python train.py --d_expert=64 --hidden_act="swiglu" --router_score="softmax" --normalize_top_k=true --head_dim=128 --vocab_size=16384 --norm_place="pre" --norm_eps=1e-05 --rope_theta=500000.0 --init="normal" --warmup_steps=561 --train_tokens=271100000 --max_steps=8274
Below are experts of layer 6 (counted from 0) of a mixture-of-experts language model. Rows are named router (the router's row for the expert), gate (a neuron's input weights, with its number), up (a neuron's input weights, with its number) and show model dimensions 0-255. Each number is 500 + 25 x the weight over its row's rms, rounded and kept within 0 to 999. Numbers have three digits each.
Before each expert's rows: "mostly gets" lists some tokens that are sent to it at least half of the time. This comes from a sample of Wikipedia text that the model never trained on.

# expert 2
mostly gets: "0", " century", " fact", "oll", "ff", "8"
router:481522495510489526521454483538476487513555483520460497506460519547520502460521533497457528525521469449515499490509515454523519520513499535522476543535480506551482524464539534519483505502504539487489503461452496522432548467534497526540483494513500525538468565507487499532531530525465513499496481513456526496478522463486486470503519481504532479528520494498470508465499430556487503527531526509474500468538499469501485511487508475483519501512497499478497541554527543446504516484502475484483483490456497521481476501537523529473482496493498519484489472475526510516471519498487523517475528543475487516453520530492520484500510481481481491504475484511486504506472537459514514516471496494465490516518507498501477536502485498460490506505535487520533465474495498484524511528474483
gate0:470480553538465466489495502493498475539523492534492534529512502483509515548542472537476509501462541527468473476465507495506472498527496516521482470511467530512537502524505481482519477516487485466456511497473479486518524481477516500507490503498525498491482511488475479485492515540537505544548473482527492486508490480550540541520525498496522499484473505514518475482473511497490474490474501475472469553463515547485481503514542487481521464497501534528434514451468536555484500485474476498486525490521517494523483502480486503496529465471528469544553496510486486528511514496517521519460497512529547481507482490508480473509478502520533527521479435513559502450492529505488510486456462491488521483465461520519535464505538469477525493509481517506512505492477478476546466480465504
up0:499478520522507539531484472480490510533509494498475476553511515513445525506523507545502477486491500539520466494478505543540481487503533462461481485521500486516483506522468538494462524557489479508476511526487491524465506489501476467490486527447491464481499516495512495486510548451532504483506474488484481484501474464487548492517540481489492497492461466469486496463483513499507516459513495502462515524519490506485484485514517539504519466524484498497512485515499532452427548478508502486534546513498505509498481527499482488497507487509484502484495550440513495534502518491442476516454496431513499469518525469564509482496519453518527466475500519519529441477494534491537513530528507505473526508490522494482471523550480515457514497501464463486549505529484497478495470493488513

# expert 18
mostly gets: " election", " government", "ers", " later", " time", " Court"
router:443489480507518495493504481496470499513470501533526506506516495542472485518493537488533466492555473532509515500477483481501485512485476495474516546449492502506494484503509504473468485483482530501437503506527547456513501489521549490504498498491451472521469457465511523508504447506447538487506511514544508527500512462476503481498472477473524492528515502497525515521530522535470493545516487532479510504517487499484542467499507517517526521509464470467520475527510502476437530512465511511469522498522466493502484524497525490514523469534504492516503504480531453485464522482519445492546498494513492471520431487521506483496540487511513481437549486489501516508494464495466489499498506550517462494494445548512478474482529492501523474509520508550470538519472535497517483487442494
gate0:501532525531551558506490477496522520501504540523462501492492531489525493496487499496554459508448517515466526514496527518536535510504468485529532466538517512554522467521510558519517549479495503482480527511519489494494521501495504518495482455455455523519478493516531532508509524477495520485497501502497501540484498563502538502519483494465539490508495466491505498495483506475525541496524493564465523473510503519484518476504533490480487488540497521500509462522508494510528506499485466515493469533539555514493463535541494493508477543471523522455522480466545501500486503498526516537500498479464502469512532486483509475496499477451536488539501499456484463482478517480503447548510484465452462485538518475525523480467502522512486510474493517502511511468454527509540487472505506
up0:510524492515502457508499476536520518531540513483535486475496507467497550523532470542490512515526440505506504496505520443514521510499535502514505483462499525506535514511515499492500501509500495431482528501478476471539539495525515483500491500484499520509475507517522497505550520472499535502552466495494528506482499483505495503504491499479560461537474499525503490561505480487491529476497491515503485517467519486481491516480509485475493482478482476502481490516508510544509536490510437538515473491532566431536518450451506468526521518470524487448485480524469516461450460531501490439533511488476504490510544475490503478499512503487494453510493519506509502501476530480497457448529456516519493512551515486525487479467496483525485467511496512463489501502502444546519524496488488

# expert 5
mostly gets: " However", " Bill", " February", " died", " Loss", " Clade"
router:508516528506490463482515505532466561494450463481519540449502537510497481489494513488517513507477443493507528516502494473480530506508527533467496488421446514525490503488482537516519534518500487509491505498481464513507511469530496499500534521474472450486462505486506532561465522462531475482483507462492506505519453512516547514463493510544530528509520509487489455494509467551517485474516524534533537537444487507484453528511476473473520521512481461475528491518504521486469499537473468512510498463482503521534513483473487513494489519511492493493474493535507499490458524517533531523500529475508452528513485440493498514473470517521531521456541505496504513498493506494497486483506504509512520481505555544496501519480521481472516529544484469512478496509503507563477470506487494
gate0:433516497497508506496520484506485461535486513519493554528498483504492501475510489460516525536541482493490550506511551538499467487546530512514505499512494530534472461479487530520505573531514494501452542491519463487519468496544478458515468512436517532517523528525485538513517517470502489441532510516506507522480477455535479524450476494527490505452506483487528480518543532489494500493489444518494526477509496460503483484467518532494529508526503529499475493500497544506449491492511518497534545475507508487517497478521504486499513506535458502488504475539474490484487540500461463516499508500496499465478512502473514506512505482511552543498490499490537469507498461515495518479450494512537493525504479497556476506477483498533522495499507506459531531502518564497529524491496509
up0:481512486527447511448519521495463499507500472497512502486522463532493514493540483520493533505480461503470487485479525477533541507500498500500497485498470508472490514517505496523480516519511474546525473482489502488494488498501472492542502497503467448444473472508455500483464525522481533492471483483503483470490525486516505500505488502467465534494493489518509478490509458525494496498563511553555493537459467515444523517505515500503489540507461454502540489504459513486527507505511490530513497523462477512505521504444474487477533536505508523485530496506496543528525497499484483465489490503465475507524474488507427524508470518492488476446522512483456473510497504497483497566505499526516485433477503562492535528557505472561542500511539495510490488542523491509501521471495468

# expert 24
mostly gets: " its", "The", " can", " The", " different", "|---|---|---|---|---|\n"
router:500527524526497506517469522502509503503512507506522495499508507505523486482549481485528463532532527523501512495510504517511518453547521517522519530532536494486497541493475531496538454509536450497536485497490536519533492521532496493515501504520546498499553487513531504491508512539491508488518486472514485474500506493526460497508513499498489529491504543506518481465494537517518557532459540452518495476510551515465515562496528491524471477523562531519510520478473453533517478464504497488462486459470533532489441460492481493505513555466536484491513541488489504491499485479491506507500448494451473507509518522484497506439484562522489530538472501487492497525455502516469502556485483524516513524509504509497468502490504529513547507490519470519530465516470481456491480485513529
gate0:501496489547479487517461524520477541491553499495490499450487546480467484473495501488494528479484533516499481451477503453546472477548521472493480534524493553482564470529538473455501517527503527483465491505522525512450495506476496512550498485454477517529508497471500545516498501487484527524495474503478479501478532477461529484498512541525472470508490529524486513506500525500501551507509522519520484485468562481470477557505519515464496501493503488505443520476476488468499511518514477491435482533492506463481537463497509473522525470488530472519493486469492508530477516493512509506491502507493511492494514498506499485504535493476485481500488573515528481504538510477509486487479450470483500534475503512467496480488525483482458521548500482505468472492488523492450485515497564
up0:498494505483465484510524531488569464474484509506483539510470493520489490477506492491495500490528441460511529501476518513516506510470484509497510495437466514497482535501502540519492482487485521502448551498491484484526496467514542498502488506525516501482497493519469498477530456488502517542531505522520507528475521570520497477467531523495529553515479509536485504503499473495478454521517501530505573517509504546526480476476468494512551462522448491522530484516490527480465516478434526533496546506556511481497504525467524511505489512541500492495517499522487497459519510483499454474509500539496503481461495500475536471458472469502528486463515479520498523491515487522520467525495516533470450490473483490491494480551505486518532533445495517492551486501537511491518504471497481

# expert 19
mostly gets: " was", " been", " JPL", " were", " Born", " London"
router:524487496481522475502533505482491476486481453538559512438528513502465488519530496495490496533534505505512540490464462517468493456456534501495515528481453545472515498513500518438502472495499490503531520471506480462556495511511566501492534424482489513476502425495479453517501468520516509496504516495490524517516539481519504508487497530489450532497535481517493477474477495497487530487496525484522498538476456533464469482490463535488495542493508502525496471509481500482564486516568464510534517514494517535523540471479488485496500540489505531497474531480491528521497445501507466478495535518498500523491488479477517529501473528513513497505493525477503555475484491486525509489492484487466518475502539502507534525501518470488477520513513510472524488520532456485501488483494477
gate0:519544501492457511477511496507503525545504511510552474532526480525471514511471522531510556500497474487481486500450500516494475513457479510493458477489502515516527545465477523499501505496490505478497522448483484487483487483504466512515534524508530508485490500521508515534493504495508510524489497496528549531462503550529471500497502488522484485531520510525517489484508492471478505494490503494511485536494456516428513525493429546493489499517519487447494476513497529472493513489501455512543467517510527515503478542458511492465527491506489483465518504491552478516464529492534514472448508493475506528505532483495472531482550484501558462548532467504480487504486493473442470494512504502566492496474471485491476487467444501479503529474498493506504474502510475547440509446482499
up0:473524485492492466504503472493503489441510524470463522471513483496505521475472486485508538486458513539457495554531517501475527479516503521498517520499517503503517496503526497518503513517518521444482502498494491528465513502447473515505446445481519477463526531513541482501511517492510524512527502516453467471512482531493502495501480496492487461515480457475536517535515491517537475508462546484468493472524548483496557491517538508533496460516507490522484547518495457469474489512522539502465531514542482502471515478506551508472529441460504527458517483508486500519488520483529461522536520491534471514525506486466488511506501475515505536527449532501500464505496524481495528500544466506502525507456484457461475526499502516461523462496536498518539514554496485517541502502483494

# expert 10
mostly gets: " Unknown", "/a", " light", " Road", " poor", " one"
router:495499507491493493470506478516473539516476467583562514475504545480494475480508488451510512488501558500501481486496495506502507480496501519463531511495487508492520513476523512491514529474510481495524513498478506538505483478515526503490505504521534507496526486531519512543506526526512547502541510525477511496496528534536492493543488520501485473473499500485431572489514501537481503529544503514515534522490521470534505512466500530485458487498480480510467478444469521545493513506483524472517483517530518531508517477438501525532477536543474511473552533511469526493474513551504549508480524497476537498513530477519527469485443474471479510464492463468503518504492495544538535507487497490491527488531504521484506462504465492545500444506516505530466512531473461501490496506502474
gate0:460520529494513454512470474519526454467509509485511543514530503484569527534484485489522544466484522506513484448510540487524497506491543523542467508511508478485514496468466485475491465477478491498484473470485499508477463501535519475465513495482502528510493477509497465520491494540516488514480499527501537476492473507506482481528490470495463527526486455577525482527571491506482506481460521504501500478473470501490515526479537505494508497456487507457494496540523484479502508449532538476501511493458494485466503479530531440522565506529532491469476468524509482487540513506515502491467475499498508497496464506482479510499505486482476547510526482530484491516500490501487482554489543553502502498468529493508478492497524535486488447460466521523507534474463511476525505539523508
up0:539489517498491501508470519489522511516510517514555513477497485505532464510466509502507598423510513462498445497445468449523469524500509520513495513474510492494506518480488540521498515528504528517482489466501520513524544492458466522529493515497522525487489500479506553469488498496505469527429501458522469474438551512511483501503508467478547518500501524480510481491487467491483516493481506500488505493464502495516463496477506505497497494519461490478492534485565489463517491509473456542489497495513473498519517504526504499497529460507492500527510522493467489517530505520486526486512516551497476484485444515466504480485485497520534543466537508491523500516493495456491477548443483478478532462520470504504538466508533479508514503508485511501471484485488503507481519494572478

# expert 29
mostly gets: " film", " album", " music", " Film", " games", " song"
router:565499482487536499530485471490492481534524532456498477507517501515497515496538470505510535492518465488519487424519516505481517503496519483543469520543503466483541459537510488497518489462475499506521516485490472479508518513502479475473496490517534492556528522526473504458478501483491512527517520535493480511479502495489518469541534491544501459454507475494506516490495531500513477522450465469511525526511464490521499490490449474548460517523475549530498522511506521495544504503539501468460517473470479517534503517547483534503510526489532495486528489490515477469474500541495477553460480528512510515481516512517528470515482504499503475479460500502507481513505510484468493497456504475543452519527519491512494492482467477504451511552507536440458495553501461489517495502517535
gate0:508516481481482530542500493496502512509495477561511476514515473505500499480503499559508501502469479517473456459527499481495492516513492503526500530474488495457514519526550437555495503481510469505490500549512513524457485493472508483486448500487475533511509512507450505496469506494542480477519507520520520522511495485494520484510508483509517487497477479532477459474524524500523492514528463481514512481487496527475480505532529448512491489501499523448525512529494503475518469514507491485517469499510493470462523522503561515516517522466485454473466507501506490508501499479437483501542496541464467480433442477474505554480464531476495492521494514501482474512489536473509490494537509471549477482446454482501508566483476499489474530510508437478485473516493536504459472475529498
up0:534553501523494514489505537500481503507525469471494503507480515502457491484497471472534511501460485530509500532445470469523516487498542499474561495452525519552498502470481513485441481473501467465510494471482478466499471503495514565533518513521509499480455512543537503495501483505526494519498457522517538510482489465514504475462476463495533516481489508488515496513507442503532474499470515524476529503481532512518518493474489551495505504470515505501495443484536464489516527537488499527523447566510508503515445463490534547506521529517496487496506509484476469520474496480511511476419479550500503538471474517499489509482481517481517472505491501507487489474497512534535531486517491526486495554463533564485526511512534516473466505488494486526493495488507506484474506492515489

# expert 26
mostly gets: " de", " et", " JPL", "=", " Genus", " har"
router:503545499511555511516502506550490504464499474431492548470505502474474468521497501498500493534520489510479462519521539473474506547488486517526476507459529544549509495524543465494449528524529523492486488495509520501485500503513512506487521529476460483472491504531453507483464498513546470521468476509498489495481507494501518523481484517481468480470476501504494461458494491493449508539515471458530501503463461491466514498516509506505548534513538503515499499547519503505459514505471497523520503483466505484485503489512512511488509462510479531431493431510544495513511501448509487495523515481487462523517491473483524487513540492499499457499522486528529494507542473504509513474510510488483507521428498501507490535470485499490490580544515503496526466496522514516505471435482519
gate0:488502486495445517541486472480482514562483451486542500479439547493469490508512508530490507495489491493522528516490443565502494544512508460491435516503548538453543513514543457504507461497501499506512457479500511505506516506455539492487485523444491513497488499493529491484509450491504503548490486539512506502487501491517528481485532474497516475495519472501515521540491505498520479518504471495520473523516507527507539449489500501489494520523481521513520480473469513475477543527544477568501505478486522476504505478453487510478477489515533506471473497538471525465480511491522436481537481514465490495520487510469522487494523503515501466500476524519548477519534532505497489524475513479540469540492494528516508501464489502505514496469526509495524498479482485470455502437504479
up0:515499483495549496504441517464485484518491468502517525531514467545528461490537466561501493507488465474487534527506527508485506488483526491452505512480484507520517524503489480442515546468463516557540503497493481498524480488531480464492516510497481454502534510520499517511502487472506511505517451506474496491518477521496484475563530502479559487515512498512508518473472510535479534473490493521504549480519532463482485527501523501517516445509499510523506529498496524480519465478467552503488513508522483469494471537461474490513497475493468567534486477501469524493525520531477502521522524527525518547474469527515491545503472463512501527474479458454470492481523505553486523492522500522490516507508443495465503500447482510502471489568491511512502499500514483485484474511509471